Weights of a small mixture-of-experts language model, trained from scratch on English Wikipedia.
Size: 8 layers, width 128, vocabulary 4096, 25.3M parameters.
Experts: 256 experts in each of 7 layers, 32 SwiGLU neurons an expert, a softmax router.
Training: a variant of Adam for the experts, 503M tokens, 4442 steps.
Below are experts of layer 5 (counted from 0) of a mixture-of-experts language model. Rows are named router (the router's row for the expert), gate (a neuron's input weights, with its number), up (a neuron's input weights, with its number), down (a neuron's output weights, with its number) and show model dimensions 64-127. Each number is 128 + 24 x the weight over its row's rms, rounded and kept within 0 to 255. Numbers have three digits each.
After each expert's rows: a language model's description of what the expert responds to; "comes after" lists some tokens at least twice as common just before its tokens as in all text. This comes from a sample of Wikipedia text that the model never trained on. Tokens count by the router's weight.

# expert 33
router:110123153073111154103099161102082115138144155113165130083104139159077119100127157146132107108188089138136138147170115147122154067093127119131116175092126128126115129155158154132117130121091104
gate0:031140138080118141118108120111101129119132154128180160146129156140136130123079161140160141158129102105153102127123140123072136149097107120146121108135133129094095135185168129126133129119118144
up0:073139131085121128135122088140114127135131168153135129150131160081133142119096108133046132188128135127108084126133143128133152134093090119197118142093134117104142145119126175116152126100106144
down0:116149115105137089102106141162076125086142118149114118106112134133134110121114138132144146128106156106140096134132129138136074134134091165186121122118140091126098131166150143103136081184102163
gate1:113117155131147154083107189108112145116152104124124111083149146127082087120168115118172075101139101164170141137158111136161154094104160128143124141118088125128119120173163145121080127137092101
up1:131115144110116147142118115142151090145112161104146134136105103156168127101101150166120176131140126104121083144131125119091134128112114153146125146122171109160122103116099095170149146098148121
down1:110127127157185140097152118149124149103161139130152148100142127126079140089085115132152102125148112116139110146118140123100117123174081087110120136119126100091174138078179151098154090156102111
gate2:111131150135105145099143153129093137157166177100149141117167128172098128132163128129181113071154105145123150092117135135145169108135146140111141143095110088097133146148149146176109135143139132
up2:142107118100143142102086114155146092103125064128116093137107120088167123089081119123091121167143175108138093143154094144096077158141109134157105130158140131167108113101119128100123111094126120
down2:118098132177158118169098115132139125114135121104158122154130138133113157141130129106143152125107165151140135121126153082139143172143127108129144151151121129053124181129134105154146151131109133
What it handles: Digits and en dashes in year ranges, scores and ages, plus m in list lines like Interactive map, Etymology.
comes after: "–", "| ", "202", "201", ",", "-"

# expert 48
router:130107168128097157136121157104104097136152152093161122128095109115087097108155152168141085127185111130138085154148113135091179086126124149112121166103144106151097093155141173145142125115125116
gate0:099091161102133149132124161100128137139153177124151137147116113146136102136121126135173129145193081135150143147143130169093147117119114120081104140136160129138140098141168148161127114111130133
up0:091132129125131124159144122120131137102107189171136160162126104112139101156106123132141146142186090137118164115092171145070124141141098102062129120148140143106153121117128137131140109132158140
down0:133142148143093164038111133139093144145131130099122153109120116146101175105129088141125132091083120147155118087158115129166105109126137117132152097141110136141124156104155146166147135142129093
gate1:114117183104104129129108155126145134163125093114131102145106104136082122107115120166108181114113119147133125171160102133133126115131153153136137171123137122098132081141161100131118123108092116
up1:170084116126068139126159160148158110125134172107122066106157127147122122143146106130136145147155115103120122141141119145178174118140122122142138130123161128147164126140101143139120142148096094
down1:128143159141158139127136120173083097140141080103113115126119111171132092119127079149101142126098104148148126113119114124088151143107171140131154150116155130158135168129085148120119118112165157
gate2:151145114118127148120088138138110130140146128043117114111087117143112118123110111132137089110191128139125104167177115145124185130098149152090119130107103098153128125159171167116147110095109128
up2:169143091148132103160135126171148151119131130079098144120093144097141155157109095109109113144171166109090105158140154110131166161147103122100146110142115125129130143112119153103174103141127149
down2:129118124118114173117131161121142146129100152172148137131141125166099106101134137119096111107133119161124164165134153224120140123143091144107154118101144081127116132154130178161102133153155147
What it handles: First letters or early pieces of proper nouns and months, such as O in Ocean, eb in Lebanon and Hebrew, Ar, Sept, Cam.
comes after: "the ", "of ", "in ", "The ", "L", "H"

# expert 47
router:078111117103117149116120178100082117145154150124140122110113111148107100108135145146169116098184125143181113139148135151132189099101143159143130158100124131108081114175162117154096156104124126
gate0:112140104118116152100132146108105112162156203113175090097156123118097108081111161172071108131153087172134136085129118137158151079092146156140109109102106109123107107140146143156114145105077076
up0:137098179112119141101081113128152119116130084128117133131071115158115127144167095091187134138108126124151130168153101140117091163141150145119122167121139141159138147102098116102138127134135148
down0:126094112132125138134161101129112140188149129118086113105156124153139128129105090147068154142130115124127142106163155149142141106153106129139143119121153118138132088103158124121157136136097103
gate1:119133131154133148120143157080083116120161152105135125092162161121107084105144149156154091146172103170135144132118130174101115124124116145107126102120132061109111117142138132131155161133147103
up1:116125128164149130117120107133121100080164070095109125132110147097142174131157154104126169138145155125145109117149132140135114147148126115155117131145162096111178123089133153114133165102136122
down1:155101161137126105131150164087146117106147123137129132180105128174138157132116169111132111149072143137098143168150139131150133177128102126155133151148116136138073104151139129120104132102130109
gate2:114108130117128146087121140111121070095156176126156144117117142110136135103094120152131153129131084172158097122116147116141145113089144136134136127109146122191105115123150121153136150085124139
up2:135149140123145113103124085124121099095146157135140145139146174105122157103098109108100204107113106136130128082108154117164131130139142113158159129141132144132111136095131134161154144127117136
down2:133100100146137188131128131128114099057135141129124129153094103133150151147132128100132123128155121179160150124145107097135133150198124158129092117127134117084125073149123116154123131136120148
What it handles: Hyphens in compounds and numbers, and opening pieces of longer words like re-, super-, dist-, educ-, incor-, as in heavy-duty.
comes after: "-", "and ", "the ", "a ", "s ", "of "

# expert 27
router:132107140129102158094098145089090117145138129116165135116099099159124120103128157144168077107140127148163142133159085151127168091103159143145089154109106113143114113155154140137086145100108125
gate0:084113136140149138108132143075132118139110108119165107106168176126129107130138144131168123100158134105106130161117134165127110167144101147172126173071182121098143107173114105184088113143146128
up0:133104132116129117131189102098130101128121110135118122153163157113146115167122137114169095145145143145089141142097151165111100149177091113113135164107141114133130128174130108157079091138135147
down0:112168147097150146173118118135110144137095136140131140062145132119168122114128106087118111096148111112118146143105135162149133144138082151152186077113147125149146096116113131170097118118154156
gate1:160156106153128135127078120090130127101113142126125135140153112170145144101141163147137135099166132089187099097128131110133143119090130138168127148124142137200109098178097115175118127116138111
up1:151127122158132134141103169069183148103121127093116134155161122161138114111167155142181153125163126097132149123141153140066161131103121119153151168138171166151160075136131100148092118098115124
down1:128118117134096132134139090133121159152159154119159129158152129172139138102143165142130126185093116131116120117111154123181141129109132067130168130148065158119123133138129120122120117115104120
gate2:128124127099092142096106153116133118118145126103177107130073119178145130181140191148189130114143124145136156100155104171142173146116126133145116112130087122157120130161146123147095159112088097
up2:112153129143089103122147146150155147113156124142176110124092103184133138181162129132172148155091147154134166130108116186116176120123144111115152112159080125157113149130150135123114177130155132
down2:147139131153112166133141166143158140116149148090100121167114159135141130192119179158135144171130143148142107134130087120201142126148088164089099130117129114168101134137124133147136132101114081
What it handles: Symbols and first pieces right after a pipe or space in tables and lists, such as †, No., Maj-Gen., and Sir.
comes after: "| ", " ", "\n  ", ") ", "0 ", "5 "

# expert 59
router:103099175096087149103140144093076101128139144123137097126106123151090098112178143162167114128142086144173092134146102136120140103098157136140102174136097129129115116157137112151111124113102131
gate2:128143172108101140118125155127059160143139165102133147128129103152134095104159160167156121122142133141160155114124106149148148091136151130107130112109167160145125095194134149169142157100128103
up2:123100101134155139111126111099180106116107081128137105126136152097119167122110103120115128148142155127104094147144147104104108135123110130174097147121118083118121159069132135096112108133118151
down2:127131112126148071160114086160131107127131071147109065135135118133142156138102092114142161123083159127122163110141106084116111149150127108143133145128088146085146078087110150124121105115090129
gate3:112121122159099132138130130067121138144095090129093053137112143119148121153164098149155116078153142150173108103133122094121096118128092129134132119121100161122118138135138124165097074125093114
up3:158129123130147130132123138160170128123135159127154158116129119136086164110099147102131151132118138095081162132128124148147148168186095124155166111126145137110141112070143145102154166120159113
down3:136120126118166124142084131126119088138166133162086157111114111112114128089134146140102140161068136124127157116127102106114144110139106133105114108112101093116141127124130105150087180080119138
gate4:115146193124138134109124122141088137109166161108165114115134138151122052082112134130126118118114105156159142112134111155100189079129173141124093162102116096136126104157124134134109117151099099
up4:150124122143127132122134128092152133133167147142174084148085154108115144188139101140204161141131143132095154154137147128083124124145116123140102122129155123130124145077128119133147124129116115
down4:133119100179130111136107142151132161146184094114095117126112115145136122118160116078141154114118123144162139108101124167126121149145093117131143130154143125089115081145147097093121102104112082
What it handles: Articles and determiners, mostly "the", also a, these, another, other, often in census phrases like "between the ages of".
comes after: "of ", "in ", "the ", "to ", "from ", "on "

# expert 20
router:108098149102125163121098151114104112162127141102145085111137100119114100131125164132149127085167119123124107144131121192119142120064146145172103148098117100141133122162124160138100181120098131
gate0:128131130124079147061132138099127127118121116124158108086103095113094109106139129151129101111134130147133128132133094124132108127151112148114134119108117120125134148151151150097108049080143132
up0:084146114109101133113127140161090158141123156145145075076145091106102130142073153119121117134144114104107160124109134179092118147132115104118158127125152175130142133118111113149103106127154176
down0:138117110122123104123125112134144104086108138118151135166183151128141043095134118115127126135136090115133121140101114100153110115111106129143139062112158130095093172155146105120138085139091143
gate1:143103128153106144132090150107105106159117135123142038112112093128111111122144133128172080095146128159116145152119123137115126102090134136118103140141105123110130127141115164108148158132128079
up1:090144138088119146094148123134105119138163136124106187125135146149107133102107155153096147148147102113154134129171109118097151122150135149121111139106150107164087106117164121155101105107137136
down1:115113107124158074194137110143146131125101144144121110138134095099163114091115157119111136079106149119096143142093144127108138146095143135108103143122163154124135167146086085113147133153101141
gate2:137082172127104146148129096126114099153121165109133100092076112141114101103101115108107132108137152116111117174135124132135135128119153143156099124128113084110117117135158126174148159069070126
up2:071123128102147129099122176141102097135137082155100148148156155131117174116155131101095118138095117159124163119137118140084106157123094130108112120120117176142112122116119139086115057150119121
down2:104150110118134135175134103157140136111125166076133109094111110107106124120172162141135106063114111164123111162140128139121083120148128111109137135151178136127138113110144107126155183134145156
What it handles: Word-starting stems, often after a comma or "and", that take -ted, -ated or -ive endings, such as respec(tively), spec(ializes), gradu(ating), comple(ted).
comes after: ", ", "and ", "(", "was ", "°", "He "

# expert 17
router:114117144132088161110103178105065101147134144120147128100121122160091085123135163137126106111162097108149100149159121142095122108139140151134091158083135118117128114141143204136112138096106117
gate0:090134172153135138114125130048130092131128146122115116138130149154149117109123132156155137121160116132134129120123133109139110162137117118126096129132126100118134111125137120128145124118133098
up0:133136129120128126096137107150132135153134116124160120109131121099090150117183135111052142133098141112123092110126099129133145130109142150161164163120142099108089141119122100145182141147160141
down0:119142119092139067174132152160114100137091125128123141134106160160095132123145141140147120141150099135097141123110129150114157100095122132155181129125146120140126085123086163115107135141150103
gate1:130137146145114140077117164103094146136155140129155132113096100135109077128125158156143078133151121155138076149129113153180149121140150141134116101093119127152121127142164152140077167098116093
up1:123110132087116155144108106115144123154144137116133110119146129135124148108146112131145152108115121139138156141166099130083144116093137150130100150143123088122109108124115115145145117132137153
down1:115127102122150053097146148140125106140090156122100148133160113179133171137119096115126095134143124154094081104094081154142149171132123165146130108098139127120105133116134101127134126097169164
gate2:148065102122151142119113165099086095141145134111132138090055132103154142144135106111113116113152126130136119123124120170103148132110126149199138118096158146077112117110167137137120181101152135
up2:099133152112116125147135089121141127117135170147130067107152132115137137080122127136176098100122107147130140154125107124179142130111140149125141122166087113175127123111113103116141097135124128
down2:146105079098138095180108145116082139142098129135140122098118162151103092131088153117140104157182144134135098112148160097145140143137100161173104117092144124101106096128139089098139128083110168
What it handles: Stems of learned words awaiting a suffix, such as liter-ature (especially in "Literature" headings), doc-ument, initi-ative, associ-ated, oper-ations.
comes after: "the ", "a ", "doc", "(", "L", "and "

# expert 31
router:124114180120123157082108148106117105160158142107144115104117106171100116116157132158137104112146121158160111140185094164107129103111145164156113161106134092168109119145141121138094159103121122
gate0:097117161121133141134138153129130145102119147154119110127129167140125134090162135155116141136136080172133143141114146127144191107084128137126113079149084134135137128158170120119104119126205105
up0:136101132153095130126128159146123129107109132111150167107137102183138118121164137150159130162122118127150124122122141123159179144103149129089101135134166128102113113169153113121140099074155103
down0:136107076096130126101118112113097145160126091102118154142160068173107154111125123133103134082056107151164112145185091118154175130151141091094131136118130132138140195149146127134114157151139128
gate1:123125133117098128132118137141105097161082121150124128123145153138136126131151152143122144175121125118144159146199173137126137103115128120097102113164124130115146140120141117069136140117169135
up1:125120129120149126160120134147144144157112154156171135103154122091134138111142144147127112132114149161161123105153115152168148075145111122111090152146053147113094145132120094122110101127127104
down1:117122130131118182140101133183183140121144157117119119087142132085125124135121097129156121117132147174123097122133151149145076123141067137118137157137102088128147108148109174091116093128132109
gate2:109116146080094140142132167068130129129120112118139076105137124136099119133134116166125094166116120126140152127175127161101115148120155159126125132134121157149114124158123158125111127129154134
up2:136080137103139121131153153126127087147164107139128078122134112179129132135114123170103082138112114174158135158158089166136120128132121137129165166139104105169127141162135128091093094128120092
down2:109147157127122130150176141113107115142154155120095139126062128127114123152130094149142133138089128168167146145153122092133127161147129139137153154140155141125189146125145100130107097172113125
What it handles: Line breaks, paragraph breaks and sentence-final periods after a table cell, list entry or date, such as a row-ending pipe followed by a newline.
comes after: "|", ".", ")", "==", "===", ";"

# expert 4
router:129128161125104154105098153088113132135134128122128132113098087150130109110153137143164110113156072186126120168130101162124136102102133135154113145115151124163131115140136154124074122099111099
gate2:117120150083113140118115140146124115160138153128147131128097091166102081095161142149192131149140079167119124172123118139090140096105143143121129113115138131148116124186141146137094146093102132
up2:129120105165134138120117132121110132125114129098124082106166147114146157137099119137068116114133144087157108085156113094172122173128118136112113125121127107120108117061134148121176108157163121
down2:137165116123154062125119112177110109129112118106117110083155158082182182098091108121116109116100166082111147093128095114131086151152125136130182150149126125155132128092167135146119141146112134
gate3:077110148095126164100084125111093124145145146114152089119109102110121097111156163143147125076163071174149120101136111118128156100110134156132128129114115137149147107116139138141137153085132131
up3:100143129124157110142123115137143157111094131140126127136137095086175127164150117117101151086140126166101145099109130137132124116130083100117151113158142158151182150093116099117121130110150152
down3:105127150144063121106133126165096129122099132156144161097126157091119142116130128134131118111104131145122134091187120160110134101105136116142144154102138114143172099172108169112105167162159132
gate4:084113123121117150104091154120135120112144134118137119137096086135117093124120120115156123091137116159151129146138118133101102114121138144157120128117172160121124114160104143124142143104115185
up4:136100111118155114163135126136135156116130104164134116139101090104131132135147092110157128089109113154116148144115094123104087132134119118123151088145159166106147136131094136100164125107111189
down4:129106145167137139109104145152141083126084155131132105079118149148173112138125133112128127129141121101116108096122148128152130126113138123127162105116173127149081132113095146108150134134160114
What it handles: Articles, prepositions and quantifiers before a noun phrase, such as a, of, the, in, both, several; also on inside words like bonus.
comes after: "of ", "is ", "as ", "such ", "with ", "known "

# expert 22
router:122113125134098164120110123101119106132138119080134121129137140163106116116131163164158110124169101160128121120166113129125167118108168135156095157117095109122089108150146141141127140136109072
gate0:064120139126079131143152123102144085116139163108147117148144126171111097128098136148155127117144129131112165155151118171164113102085111124107145148139105103123163144163158113144115140133132139
up0:172140155167171129125100126132136158124139156159116111120109131115142126100144133106074165108133109149152083093115136090173159155147151132152126078110139141121114084075147156150151101134100164
down0:109106092118145164163135098157139124193171126133145123101148123089102183155108122148116125176117074142174118118151148072125151147141173156126114141166142130111093121112155164120118159129144117
gate1:104121142098107145109118131121133106124162171124155110141102093139129105120121169110142117105137094109116088134138100137121132098117139136140086138122109107099106124122182159119121155093088081
up1:107130108146122096156152111120134105104134129159138161171131110106147132141125156096141124122142125121088125118094155119115100152127119088121121106151102134074122140136175112127139132122123112
down1:151108137138124203108116146117123171122126138068115117130124155137112098142106108138140145143142106127171142129148150096141114112149153128123157141144113128150142130151129167142145145135129109
gate2:114138115127110136088122113122131116119152103101101143134118136163140145103117172119171087097193108166125133117120127113149131121138150128136122141117110085156109147149161124119060094142060081
up2:115088149125149116175116160153131132155106169125123121113113125093151156103127119149073135149082142078143125174143134138114123117104097143092113118107152180125133127092129128114158130116160153
down2:158129154155129135147154142148062162126096142073147127065119140137149087128136127113101139097074117134160130152161130136109148164105151168157112155135135120141140080169115135144141130133107174
What it handles: Direction words and New starting place names, such as South American, North Carolina, New York; also scattered mid-word pieces.
comes after: "the ", "-", "South ", "North ", "in ", "The "

# expert 60
router:109099130103105144108101161115118100160160116091134113095114109170120125086150147145141099085145118163165132139147100152124134097100171143173134158107126122139117080155144158128115144093117114
gate0:128124141170124149128072162096141117178106146114120101088131128134151108123155136136115121087147123151121102107135112107157140105089133142133121107105115095133135114167089144146140102127112149
up0:134128122132119128135153143121098161093104153111154127104138103142129123122109133153140100153108129125137159095116160154109163106131128115113137142136096154148092122115139107117111148140062152
down0:161120114101147088157126132126093108117078097159115172141101125125113139154126164108097101176123149108133134078121119160177131133116140140106137108123140140148107143133151124093105121146124088
gate1:149124135111155144120069115100135120111115148108107137141154108100138132116136147139131148136143115155186047184144107132120113119117175150184124160138098132119115103161109114157118120125142147
up1:135134117129136121133093137119144147140132126117122151111169116124120120069143146128099146109129129148161067180134101140145127087133148132176145157146055131107136112161130140178130093136088157
down1:113119170127159204151125120084113114079118121080134113093126136109126135118088104102110162155139141111131117134193122118106118104109140144172122137108087132145136076092154093132125152100115154
gate2:169123116081166132127128168139142119122141102130140104101139111161163107115168123135117122106120126155149117165133103120165112094123173126172134184121107138155114102172168191147124150110134137
up2:100137138143106130110128105112121134133125134150125174152112149083107148162103139124138122123131125096088151122150176116077121164134103127097114106147165118109159104105084112099113119147141137
down2:134133148134146173105106145143133113162104180125127159159133145120132105124122149118147096134165118144160137168121105159141174153109112141125109112101166123123127144118150144105123135158134083
What it handles: Conjunctions joining nouns or clauses, mainly and, also or, but, &, who, while, as in "China and Pakistan".
comes after: ", ", "and ", "s ", ") ", "es ", "well "

# expert 14
router:121097151124097153096107166084110088156153150122136113103106113136127144124141131171151094126171099139132107167156097155107151095106134161120107142101134114141124130144117144101106159095108103
gate0:097122121135073127087144128099115139120139124148151108132136120131070141141135121144119131126154110101113121166116090128098154120129136128109120116088158095090085146126110179116108133146142107
up0:130125106172089119091154134086117112116149134147157130131142121111113154131141116142101129141169108099100086180135090123135139098150117134093132102068119119099081154098115176096103128113142133
down0:089125141128101077100138090140137149116115136156152121151113136113119072096119064124146159190114132144074132141157127117152137129062132124087132126079095122157092134114120120093110117135140160
gate1:177111138158130133109133161151134148157138113159117122147085138145135141163131135164138126143173113185143066135125125109147145108116107152077149105127105079129113128169087135118127175102095086
up1:149116156153094133101159097122112156139180146146129126157113096158128145135128151139128138116136136175144108135160118126129134067143115141119125154133168099130148156121126113114106175092121112
down1:114155137163110119109129143099091131124138105160142101135159107108119115120106108118151173125149122115173169123164139090076064113162117112171107151106121127116144123067127117127139146126138108
gate2:090150139103136138096128100159131173129109100134117125114106142127113119055162137159106122138121122190179122170143137165121147122130130178158138128099122065138139123117152133079087103126145093
up2:122118147157115151122106168104110100121156161092152110121137109158129100189100152139167120089144114066113126080118131111122129128128161118139093152115145171100102119157135146190145184121129151
down2:130154097099128126111126146136115098126134153179097152184134111125109124157179079142141098086142072117147137133116134167166114116153161103093139105129102151153121131134150149148136116129132102
What it handles: Line breaks and paragraph breaks after a sentence end, heading or table row, usually before list dashes, table pipes or headings, plus sentence-final punctuation.
comes after: "|", ".", ")", "==", "===", ")."

# expert 19
router:140112115089124149100095140110091121133150121095156155092099109134124114086156159138169093100149119154179107119165099129124132118106145146127108172095116098156115122154163133150093143077120127
gate0:124086124096107144085060133127098130138120112099178154093130120110108146096138116143120125117120134106165085115152100121171129101107159140159136182111151120151114123149182137190101154127147162
up0:130175147126147125138093129114135099167098126149128134120149121175129133119067112127159106142135138139110180138132130139090132126121145119087136091121126130168113130118092147058081133135125135
down0:127161126155137143188146163125140133160102138112123081118165084150117119113125149151137134105149153098146147092100146137137113145065138165140103101128108096139097144137108135095127136114144144
gate1:103108113139065137116141177109131104124134108103113125074109101164110124126100128144105092130115114172155120150130107132122141140112134146117127157079107161107109087124112156155128149110069116
up1:119135156118180134117108097108101125155134159120161106149134153095112122134165138117144124104150127119118114115151110145106147099123126129148099131157139100154130157137126100108151118143187141
down1:152149118133152028120087118133100115184138162142154128072104137127101103100168110113129131144093117102134131141131125151127171109132117155178141119150157101126121135144179118129143136186131140
gate2:112098139092136149100094153134138106140127132121146136111106142183110129093151122122103176134140139111139128134146073182119126139120155160117130178097171118111149122105160108144160190136134135
up2:101133129069144132109102141140149102143112121144137160126136132167120137098121096126092170100122156100094140147122088152095118132139122137105139182131175118156162144100136069152156173168142140
down2:112110126132129156113149088132141118141128184139153131122147097160084118138166109122147163117137133148182122096135117130132100140074136115119135102090080156109087117111146153136168115137134124
What it handles: First pieces of years and short capitalized codes in comma- or semicolon-separated lists, such as 198 in (1980, 1981, 1985) and H; A; H.
comes after: ", ", "(", "; ", "–", "| ", "- "

# expert 30
router:130102141141102144104119147091101117145129137110134109103100118141118117117146161168165113087164091156168115135148086139121152106117174153142120148096127113168114105133134157132130148113125110
gate2:144114106131125145099102150077143136146154122125135150129109143155138106107095141135193124098175094135193123187156104120123129171146128134127117143121139123112112105133156164148109131124112141
up2:091105146108093138133122135150089113111075145090143121112135075109086117126165157160090125147120141132101077093135116146095124075084159155135112132113132107137129096137151125130118159120158101
down2:120126126123092112115143178135143114099126156137155136121145064099123127177102129091080138083118134097109176152101123099138130096128096134115189121146121154125138127082135150137131162167132133
gate3:153132144133102136120146104112130112112164116096121111112094116163103110128127122154170148114145101168160104152128115148137148120150135127141107139110116104141112091159136170212114139121097098
up3:167144115180129116136156112122167141108139137122109134125084135106140115148110093139140170109129154106109129162116155125147123138160118115136140127130128126120131105141156140192149145141099098
down3:130095133187159149096158136144127072118105156135105128131132141130159126110105139169131141125141113116105133095159117142146096147137074158139101115092106117148122145099150092124153138115103129
gate4:131120107124131130102067107113093129148136106137178152132118089149126134093117144129132069079144114127153085138126078113128104144122147128126117134099112104174081124146169155129095153128104147
up4:137134144099120138135158133105140087121120151128116104151141143141118120178140121134136153167134120152103172114132188151104154109104104137134136147123118163102142106128125121112128112126087086
down4:123103112131108080162143119129113143072091177125142121135140176123152163165140104111120129150117123097104116120084143099155146118089140098112121110111119188095156105131123157111151169112140151
What it handles: Numbers, signs and short values inside tables and data lists, like 1, 25, Yes, No, +4.0, and geologic period letters.
comes after: "| ", "–", "0 ", "1 ", "– ", "."

# expert 15
router:126132135115126157091089145105103116143141180111138108094107129140122125084150128142157100096137114120126141113153114147109151061125156134146074125108118135142126118128129131140095129096115129
gate0:134092126176124146113088131116110143148111125118130116114120131139090133137111098139144153100136125138119101139140111147098130123116142135152109121062139134178139110121100137102114134139140120
up0:162108134167181122126099119162137167100084118134104104115133146120143140143065090121121148100119164108109114110116134131107121160149119116161137121099126136152136163104099137096119110163135120
down0:136136147118128120108130125122140063116130098140137125132095114141175161170107177108139147141106095055137127132120110170139122159101105163140151145199108108148166160119120176135097149125088133
gate1:126131106130125143101055118078096123123154105131190148124139132159114136107140127133143125105141096135151139110151100123099146105116124120131101139112105124120099104152108105148068120120106131
up1:124097159133107146131187150168139110151110153105096103110101094116127111130129155131122106139140138130125080175123124148179132135107154159155143124123152092150142135138178163107166147118157113
down1:120112100141110149124143160165162121129129158102092147136164187125107118130116143126089112123141101090095113119123142140132161156144120127095096119063164096130126091148120160154170145141142131
gate2:094113141124093146077103131087084128137163151133142114109118110147091123118166133135142112075161074115150123121120106154089159075110137122122128133131121114116108129129138104158103174113088136
up2:159133139100131141125127148138152116147124113101132130142142112147124117127108140146140123191121146168143118148158126112161115181139164158132111140098131115174141094156130177094122086119139096
down2:146120133115137153117115086103159097101101128082104153140126111110121185159111117134132122098175102120124127139139087153143156121092169129115142108110139108122166142072142119136108163146110137
What it handles: Pipe cells, list dashes and colons in infoboxes and tables, plus field labels like Position, Born, Died, Coordinates.
comes after: "\n", " ", "- ", ") ", "(", "0 "

# expert 25
router:086084165132110172103100118135073121158125157109126133077114122131091074122129155164132117092145125154155103147145131152139131088078152137142103158098130126135135112146128137170106162126132091
gate0:103134093122110131089135126137138149152121156107087153089114108136106096141116112150129103122156100141148101112143106104149155111136127137126121087124107084131089137195109130134119108142101104
up0:117137084102123123124146076149161100106131195091093167093125123102136124131119122146128142094145127133109101125121092146163108127091114132141162119103117141106083170173154111147122106144111130
down0:147134140125124146076146114148129122132113178147119135149147110126089112148119106145110126136111116118143127071149101100134110180148109160182093125114111144138148098122096131121129118121091129
gate1:113169151144149138097135154092057124149110099118084102129143137102124087138143104156160090158131095155139156136125160167112156152108127110146108128124174135117155127142112137147111195113131151
up1:156064121141117120158098123175163142122133107134157136136111150153122174126128109124106153092127126077090119140121095094123146119153148153109119120130089117123114161132132146113107084153166115
down1:147164187124096115162117122128101154125147163123134140128096113160139088108143154119123111091133136138138138128134149116130112136150132155099132156120091114120101181150167102147101114144145117
gate2:060066163122112132134134155120124129152110129129140145096116060119136130143115141148113106109135115110154120149095132151103140113058116131134139132135106171099123124108122165126125115137101125
up2:071096169121152137152137105138148137138100149095116149109113101096150125153105143123110133101117144103165106153106145130110122138111148132123103112142117160093116139115116151127149098145092141
down2:089134146107084107154119109146126136129095098144132136133124118133127153146140144170109117146136122093137145150065107134146130136119111120091153132170141160124104103131131112117121113145153107
What it handles: Opening stems of common words split into pieces, such as rac in race, Pl in Places, wom, charac, episod and univers.
comes after: "the ", "==", "The ", "a ", "== ", "his "

# expert 42
router:083096153108101153078096153080086070151135164140140085139114098124122102111154155144141089126131094148138101121133122155107180096118114179142073133080114115121106107144119139116104150132125108
gate0:175130146138064134132114166106127123109149120125119114148152153128107161129177103160114097125148097145125104110142132138073200149127096166148131143111094141175129147133113143123126125135113079
up0:095117139107165131130149082144140110112131080126145111093083121124124125121083147079114151126129118125111144140100125127157078124106162094137102117103117116100109129124157091105148183139165203
down0:123120135112152138134146158168160158125128120103122135056161147121153090148128127133135141124118144159130094139137106192113091082111185154145103107145166104105082103084133123097122119140129148
gate1:119123159129170131135109076114148074163070152106152141151181145112129149088114124128109143138162145163147100154185130098083145112123133158151094131094086137136143135139111129096118114094157135
up1:102126119117113133109151163103122161150137111130158146109109144127128094113139172154095107098100143098152102111107124125132092140097132120130145158136150123117078136136204098179124147164121111
down1:134117110141086081146142133153122101109149136159116092142117067201147138120142156159150119106125102110137118137118121159123142131146165124108146097118120117147131120152106149112177127116164152
gate2:104149159129153130125134101144127097115135154132147085127125070113126120091142176128180144108098099106123162174135126143103138124133144143138122161097138132140129119147119118152190111108160151
up2:171102103148114126177111141088143184096152109116104159143097159158139112143155055131134158111135134150157128137150135110135119144096144114128132160151145110121115133099154153120070170136141103
down2:113140091136116140151139179097128155156124079129113135105104124175111112134123151122112109139148130188162107107154118114127108131149179114111109142132123114144163131166147130145095133174152146
What it handles: Opening pieces of longer words right after the first letters, such as riv in Private, eng in Penguin, flu in Influence, produc, comm.
comes after: "P", "the ", "K", "S", "1", "p"

# expert 36
router:134099146087134155108111172115081082175133156124126111084117140159127125113129145146146134143175094159141110147142073128147153100122149143137090150108128146159108096149172151156121132106107101
gate0:138117138149152135135136150135100138193148114145104123145140148124157158111150125139103127142170107135128077123165118108158141104140121169126110133119102126132116128117149169182111072158096103
up0:122123134103118120122100097128175130111146097107124114143142122108099117131087152119105157133060141119135154158143133138104092186087115119135136122118173093112154128115085150066145146114167146
down0:108102163123075133079154158103119134119128130068150089092124127128108105126148093154179142154139127090142145136181120119144130150115133131133139097156124110154136097104157122111126131114136104
gate1:126139151128112124107152161158103093180097152106097073074083121132109114127144091148136128130131114126128109122135106122172148113120107139108135144085125180112172096084104143106154118113132122
up1:165126142123132138148143108115130110184116161120175139057079140146136124097125116086130077118150146110155120113144105109116120133123097114171104092111099149156131111113111088074103080114135099
down1:144102120131091146102091144148164106143123151128154149100101112161098125144179152147139188147121118102119165128160136144160078112136118102098124125149136127136107159151112128121183142116154110
gate2:137077112109172140135109181147098122119105154133170107093131113112126122147092138179126102137160106173114157169168135209135151081141117123175113129125151098147137124122128123139133124128142169
up2:145161118168119136146165085114141137131166107110098169148091111098142106108118108092117136102097137122132084095153139127119111144143143144151134159141082111133156108126162181159140119115165123
down2:138139111123109081154122162106081171133133113110147143119152107204113143158120090112126161107129112168107180123143126102142113120145147152175115120127121118154129121174156141155107108125099142
What it handles: Individual digits inside long figures such as vote counts, percentages, years and coordinates, plus non-Latin characters and "um" in presumably.
comes after: ".", ",", "201", "9", "8", "7"